Experts of a small language model: 8512 steps.
Below are experts of layer 6 (counted from 0) of a mixture-of-experts language model. Rows are named router (the router's row for the expert) and show model dimensions 0-255. Each number is 128 + 24 x the weight over its row's rms, rounded and kept within 0 to 255. Numbers have three digits each.
After each expert's rows: "comes after" lists some tokens at least twice as common just before its tokens as in all text. This comes from a sample of Wikipedia text that the model never trained on. Tokens count by the router's weight.

# expert 37
router:102131120155101146139108107121126168122106137159112100145157119140157114172165108120145115093145092111154123139109144172129156141106119138140100119092120139138084133121103121138108142157113109142102126124156127087118124144119163113132136085141140140067156124149104139153114209134129100165139124119106143137157159142144086160104110100145180125094170111132141161089131167199125114140154155157121127077158120130121105154165121089107160103140155148123142090145095127118117094120117069165184140115108133111096125107130098139113094142127177123117095194128124115117128136152134137126128115143114109090114126143133128064128103137085146144113116157165101092153153127142087129125139100115137162134142112163149141109107150088136119141108096113153145124113103125144127145092129123
comes after: "the ", "a ", "for ", "first ", "his ", "in "

# expert 68
router:101109178154098132175142107133064152093092133101101139115121127138149100135139126152189098140178116141162114124136167147090127131137128168117100098112111135115133127114091087127121147133111083169104128136149117124126124143135151125155117078140119121122129117147112133150118200133136073095130090136117160154137110126140126140133101113146173104100132141151132136138121129166106091108144130146125123095135162140125134165141125090119157123147154134141124120151144164121066118099126127137185143134109160134123126135154116126139081140112136103100131147108088136096132112123121168072182126149116134106100111142127104144119127154105154142082104170169147093176159128174100149114146118152153153164131126173164159119119140103134113098087112136104125126115134148145120142066119134
comes after: "| ", ",", "(", "–", ".", "in "

# expert 83
router:106120188146111123110145055129116177136129114156150129109147142142146101129182098127157135127161130154159139161140135105090121148070084128097123130095133142150098119128118114120132110133116113120114105144163118105123152157123144101163098113135154157111109078147098142164113162092124094114144137143106146162136154104132064147130118156160134107127158108161115173112117154151093127085131115136107125148122106116110127135146125077125131125131110138181188073164127142116089119143131129137171140145102140119108110091141136135114127106094173127120114156125092097104124127125112191123137122096128110121100104142132150139091119130111139147127099192185163106160160129122120156104127066119134144153146119142153137119125155107118107120092128118112141141144125155165107125086130134
comes after: "| ", "(", "\n", "- ", "0", "0 "

# expert 67
router:125131142167176135143116154132094125130099112121138111084101140118115103118156107147112127134135103126121148184103128151133125134109139134152122129097100141156079162149116149114139117111131131137126124156148134123152097135123132110143137096166149135119143076105087085207089129075116076109134091143128146111132107155139107116141132143137130097145145110115163135117098123136073160105159133134131141124150192144102125160128130102114163118140139150151142141129115138095122124127149118118146193145083196104130101157145111107077096119136136091134129152118110130080134112102177160095184121115111130093086112165132118145117135131117126144110118157137160127132119162159127152118123126179131137107169147138164147104102173079141119113081159092144136134118119147141124174112110136
comes after: ")", "\n", "|", "/ ", ") ", "; "

# expert 4
router:088141129135122139128133142149134118116135138144148081106158076112138121163159148128120095126151092129134159152151123103119133141104097111119114114098119161109121145126078107095119128140126078142123116143157150104151102117123165117171108118137133142113120117118128107150119131139092126127172105127119103105143147146144114117167116135129137109153106125167179125122116131167125099149173203123164162114125170162133162125143139107124156139127129130114144178149126118121109136095166113148207141139069157141130106117122088116105103103115132080150110154086082126113128125143120143117184175055124094093079105117100125105139122131109156173101103128124108126133131131147105148160100103150136184146123126136142157134133116107137106102080114112130155131138110145176151152098141160
comes after: "|", ")", "was ", " ", ") ", "\" "

# expert 44
router:107139134138134100147136094140092124108111137125144099098122116144133123151162127157187114088172126152134163168156137142138152166130103144129130091106121151116131180101087125125095115130111111110102125145187130141145131148143095110170082078169114186106123059135118089140079118118142101097178120104098126151124143157134139093161140142194144132116125103134150160129109131132128102117121144141139138108120139141128141127149105107128147109132123109137113118128115121110128106103153129164150140120099160165079155086164133112137111113112150117147132142124113107113151103150145134129142148098140128126097069170096129125122131133079123147096136188164129090119098092148103154141136103128135175149142103122129155127115151090132129108088129100129145136145109176157118168098144170
comes after: "==", ".", "\n", "=", ")", "==="

# expert 16
router:085072150163126131140154131145127137101121120151108128099135111130188093134145145134144104126165110132129137174163137149122131164113112137115098112124097113131103128132106147092098136132117082164106105155144113072135132149124185127162108066144108135075108098147103111154115163090114128116112102148132208144165120148112128147134089140113173086125153068110140156131079169142109121093140154127174130120171137150099126158159172135084147095129140139134145151139130166104123108096155112157158156143131146101141135087140130128122093110105147114134134120119107141120165081146116138129133101146125135125111110118137133106123112134106131125078127158139143078152136113152090123126160113099156156145127181173153142139081123117129109108116113139126118129128102141148111122124103131
comes after: "on ", "in ", "On ", "In ", "from ", "July "

# expert 52
router:089079126144113141143128126146087150093101147136117088127169111123157113119164117178150051107129100147126112155103138138118144119137097177131091084141112164124096142113113137099122096142110118142133113144171112113103107131111167089165126111151097158123124111107111108153125136140166132077137092102140148135122119152192114158160116138154139106124125126099117138132092160148104155126116136136127150106140137159115137129127150135101142103131145125156171146185111171110132097123153119136130122193121134134143136094119120134123105110119119102143127129139103118083151107161146167128197151135113101109090096128121088124105103106098131158103106162126132101156131098150103145177135112089162123125176172142139164093117117138157075098134124105104120159120136150145138152116123123
comes after: "of ", "the ", "in ", "New ", "United ", "South "

# expert 70
router:095127164137135117174131154136128118118123113118167112101125087123143104136122094119146123108160109145135115151119129094156123166123107148141123125076110157126111143114061132138127147141111109158109088128134128094141124116114115119158127110147122138125127096136091105179099127106154119109142105132110155130130154182138112086168121155152125128113186125144140118156114141119137083069119129163122150143158154139119135141155125075145159145127149143173112123154100177080117111096139101156135147134117146142115112126156097115121124101117176105120169136147139154110163113122141160111168139114123074125087101154117110113114100101138143175115140142123125085137161130182099130137140134092162150180138156128145168126133136090119111106059097095125121192141158147143128138092114166
comes after: ".", "==", "===", "s", ").", "S"

# expert 75
router:131089179164130123163158122171106144103126153134072134108124136147161112126146103135111065144175121129138124121138140145090128154122118144103091100125117111104101118136093112098104134173106115162136099165170112127119126141111160104154106098139086147098118128135103104172121157130138121132156111131110151140154116196145129119152086113169178122107137105129137148117111130152158090117157195142120153073155144120131171148155180116131141089119148137139148145148121175094103122083142097158139153151110116096151131123134105098131077105126124112126171157138115097125140095142137189073154141138111110115110125139118113120081132137112152151103110125112129090159151110138121143137149122128142141134114146134155140114110137131138066096129119129091139179122136138131118154128119144
comes after: "the ", "in ", "201", "of ", "In ", "200"

# expert 13
router:124115147134146128146151143120105121111122129098141122101141108129147086120171097142145136151097096128129118170117143151140096138090146179108114122117130129127058155148105139115140093125136099187120118129181114130133090119145139116135099119124127125109098107106080076156096158122152097128131092110140111144122099163139115139164127156150120099131114116131167139135107141130107161103161142168113145142143162181106163110125109111083156122164147150149146143191107144098098128145128096115147172137098157118129093138159073140119109101124170068127131153101091127089126134124178157105165135115116127114097113160154134110119125152143135168104114176142143098169136129157123157123120112134105177140150155143153142114134152086167103098106100136121138157152129153135101154133104142
comes after: "| ", "201", "202", "200", "199", "198"

# expert 55
router:111096138159119146140150126178105148119126161119113104097184113135154107166152111113139072109118131154130121167120138175101120114125145134118084099082146123118129128115122089136090097149105098162128132110148127137138095187134147106158130110134143118118125128139117101149132133164137107126155107118103121137158118135183128154145111102159121110115132112098181169097115133129125145111164171128159148079097169156104132129132104111079156117187128126152133119153108165102108055100121115131132139121106149106128126137155098124132086116140153112116124143100126140117145115130143158099173154135075115104101134140123097110134095121135183173106128130130125101145126112147106150146158095117161128141116123149157141110114180114157081082115129141107134183099107117153115165104114150
comes after: "the ", "a ", "The ", "his ", "s ", "an "

# expert 91
router:116123161156177135153153141131085108102085147120138115121123113135149105134149105140122125101120128135124157139155141154153137153117110126151115117125116139109078132132130130104122147145130095175113131136139102125121097146137118107175124117180099149107141071152124126152096118108146101158127119124148149108135140136144106118137118142155116145140119123129177126125137130152098159111156128159150162111125160153121127171141118111114158119110116129139146147144100141123104109085128101115144200139056170083111101129178137131094117144152151088153161188109093126086132122117163187101148144108110056111094120130137144110118115106107170147095121136139158133134104153124121131123167094092135174132135122159150149135099152076119111117089082109138127173114096133156109162082119139
comes after: "\n", "| ", " ", "|", "1 ", "0 "

# expert 33
router:098102130147112127123146142143078134138119142121130130118127119141166147166133101161113109136151117129139113122111132112135118111080138160091110096135110130121101124126106109122121064126143107160113116138156084108093082162089159158116128106140083141106118126115135112155145135108141108097165137087121205155132146141124122139100130135187160092096116105135113157117118123154099108117117185151115161106139131162111177136142159108102152123132163138173105127134104161146106122126131088151159138117105162133120120055121114128091112128121126117113117145142110107146121104128155226114151147140118113122084113149115130144131113142149136130129099154136164130163105091162143147147104131143129138136183143155145154141091132117123091123124092155121111212131121132129134131090098124
comes after: "the ", "of ", "The ", "s ", "at ", "a "

# expert 18
router:115094109173131112152154142170102169117123156123112097120168101127161126125154105121161062120136111140133136158132127156109145141115125140111102097116131119115111132121120083128099067130114106161129113131137105121134082145123117088120121097134153146128149105141112122162120135178153115127132104130122129143128113156187113140164116110171130105125132121116149154084091141131118143123161135144158138100114144176091142152136104117076151105161121140149128117164129165112101069120151107154140146142110142103122125133154136134139125102150160090154131141095089140109161117154134134121170134135061112126127127136118115084136124102112155210105127141134140089143125118148103132170138102113163157128123155143148148098113179108152062107108132115120154164111083126163120143107101172
comes after: "the ", "a ", "The ", "== ", "==", "s "

# expert 39
router:153102119163107134155135142154073127133102144121121140103148122129131123130149112154137137090148123184164155120120134153163090141104101155147133127075121138109090140117132130115109119123112121205100095140148128092120101107097138163139115113141094124146139138173142095131118155122145104143175111103138122107146100170155096150124126121128164099113104136096133145109131112162111134111145181163136169106147141102133169150164162118107141120141146156171145164189102122143084100133127093145140157108106151073102103134145115130128059126114178092146113138101112094116137093105157125093119112122123108117093107142137091104131108106116147120120082149133160128126167090150127137150161120139133130145157128175125135142096150099092115115116115138120153155119123119134105179090104118
comes after: "a ", "an ", "of ", "A ", "by ", "anti"

# expert 63
router:097113197136102117146139133164100106114108133134132127126126130130152091141145085142151115105168110142143117157156127117080120173124112129104098117114127181122077134134144134142125123153110119190083137166160126083144130131127155098135132106157130123141108082120126111125104165148150137135151113150103128156128080191106103092145105150141131122135138122114154124131102149155100163106141161167144113112169125161123116125172126143112122113107159134166143097152115166109105131104125094128121154164099178125130136161137115139122102129109175077121118093140100107114146097116142194107169147132125084115063077116137113127117121149127112150099092131143118091128151129115106179138140117118139164157118179117156175122120143118134100098127123130140144117109146138154093138099125144
comes after: "| ", ".", "200", "–", ",", "\""

# expert 3
router:113121141151129139142142134145120136125111115136109068109121080120141120127137103128090103109136102136145135158146143107142150157129141142087078091097128103137125130120120132139134125134167118153112126119151101114131089169077164139151123098148138143102073112107118110154125129109168142145160099109131142135114099174135107135179127091162170104110124127155174148082134125151136124134206162162120134083147129142128109153162133085149149140138161143129161155121125189108110127091145090155163174121093141110115112128182099131128089135141129118112145146128099110128139104130147183120112149075105104107087133124108116101134088142125137169087090140125107123123123133165131138128129118143136120136135142118151157131091205133134085078119112145143139149123099132164135123108105149
comes after: "the ", "The ", "a ", "s ", "was ", "\" "

# expert 20
router:104119127130155106151115127125091103121069127114130114136117101151145076149135106141146119127127079155119134153141140156137152141085120134134137120108103154111086156115123141123109135130126096163103129156132147122141123111121164145136129109139098113120124071112128104143084155139105097133121085115141147174119102164113127134132108163128119119135111077109182131116107135149084114104155156138162180141130205143111138156147159151106173134115162107162137150149096140132112128108146118138166153163065156128160108114120126115114098129136149077101106156100086103135127119123170187131175143114099107113088093186131113138123120158134130144071091124122128101135141139135110168125154106159154147102163127146152170140119152092103120117087116107145132142129149138134132158114098145
comes after: "| ", ") ", " ", "\" ", "% ", "0 "

# expert 56
router:112121129133091107154152085181102135069115131150091092115142105152171116154136110154172110107160078150147131119102142146103156115114113165130092094103092156120105126116130144130108097130103119153132104155128124081112114144098131093149155120153097148109144115111062128147106125166163111134134097089121128136154111150141089164146096159153145108101141108145150163093096167148138153146161147161166141137157134163104158153137127131114137125174164157144148098159122136142106104128156125144111147164130135101101135146128101129107118115077143114163096125091119114096150092178158113117124137141084124106115106152108101100120097113107170122124095129122117110165140123159098147171171106112155146134151140144131142095115153121154125106086120115132152133104121128148102152111116162
comes after: "of ", "a ", "and ", "-", "as ", "with "

# expert 66
router:121103145106118115141145149170105144100121129107094112128158100159132077155150103120142093115116143131139118147107159146089116128108144145125113131096122192114098143122125143115126127158122089150104141130172107111143115145134175114142126121122127123130127119162122089139144112132119126129148102123095124144151141161138134107122091129119125108106148101113126117133129134183106150138164185136146124082178174130136175109143122120130148120122112114168159153161098151084131103129128095132161194140091160121136119125148132132092075088135159094106152146122100137117140105144108145060122180103095128108070130152105113086144096111129152168104121146142127139140147109148108151157176107128163154166107165165155147120123143108147126087099116147117130130139088117111104169123073151
comes after: "the ", "his ", "that ", "her ", "to ", "their "

# expert 48
router:118126175150145125148145132139115157117131145121151119089105098119142083144139123152152102131154102138121136173134128141140135144084086141127090110138118119112160126114102132116111111111134104162132094135112125109125130144137111106147117073149113145084132099131109096168135136132136139102162098106084162139146120145116118135138113165161140109129153061152161119137077120149138142102168143146184150105121172117134128145158180087067154125136139162127114119164131164122101127080123129142139158146100139140101138111143123108099070113120175085136138128119136110103138113126140149127157110116150147133127100149120132094106131123060148154118118171137153115140104114161072158116120144119152149147114115145150144073126166071140098100116142139083167152106103149183103146118134123
comes after: "(", "born ", "In ", "201", "–", "198"

# expert 30
router:115105180125139115152168089125102140131118140137162128114153123163139071139112132187124111109141117148123172141130127133085125144120114121162111110105119124144128137126116098120118105148048122143099100165143130109101129164115145107155077109150106122127131096151099117139104144121165102079138074131119128132178122138119113119146096140145116131095146075143146146121090139134120093106126136145120138112121165145129168156146154117128154138124105158115123121135138126078083100117158137149119178140133129146136139098111140102125110111086136126113117150118072167097133141155154176130177121102121114108107073156158113125118110123086144133110140162142117094140149161155120190125155095116135170137130146151135130093128155098154071117112138087078133178138145154132114151128124131
comes after: "°", ".", "′", "(", "″", ": "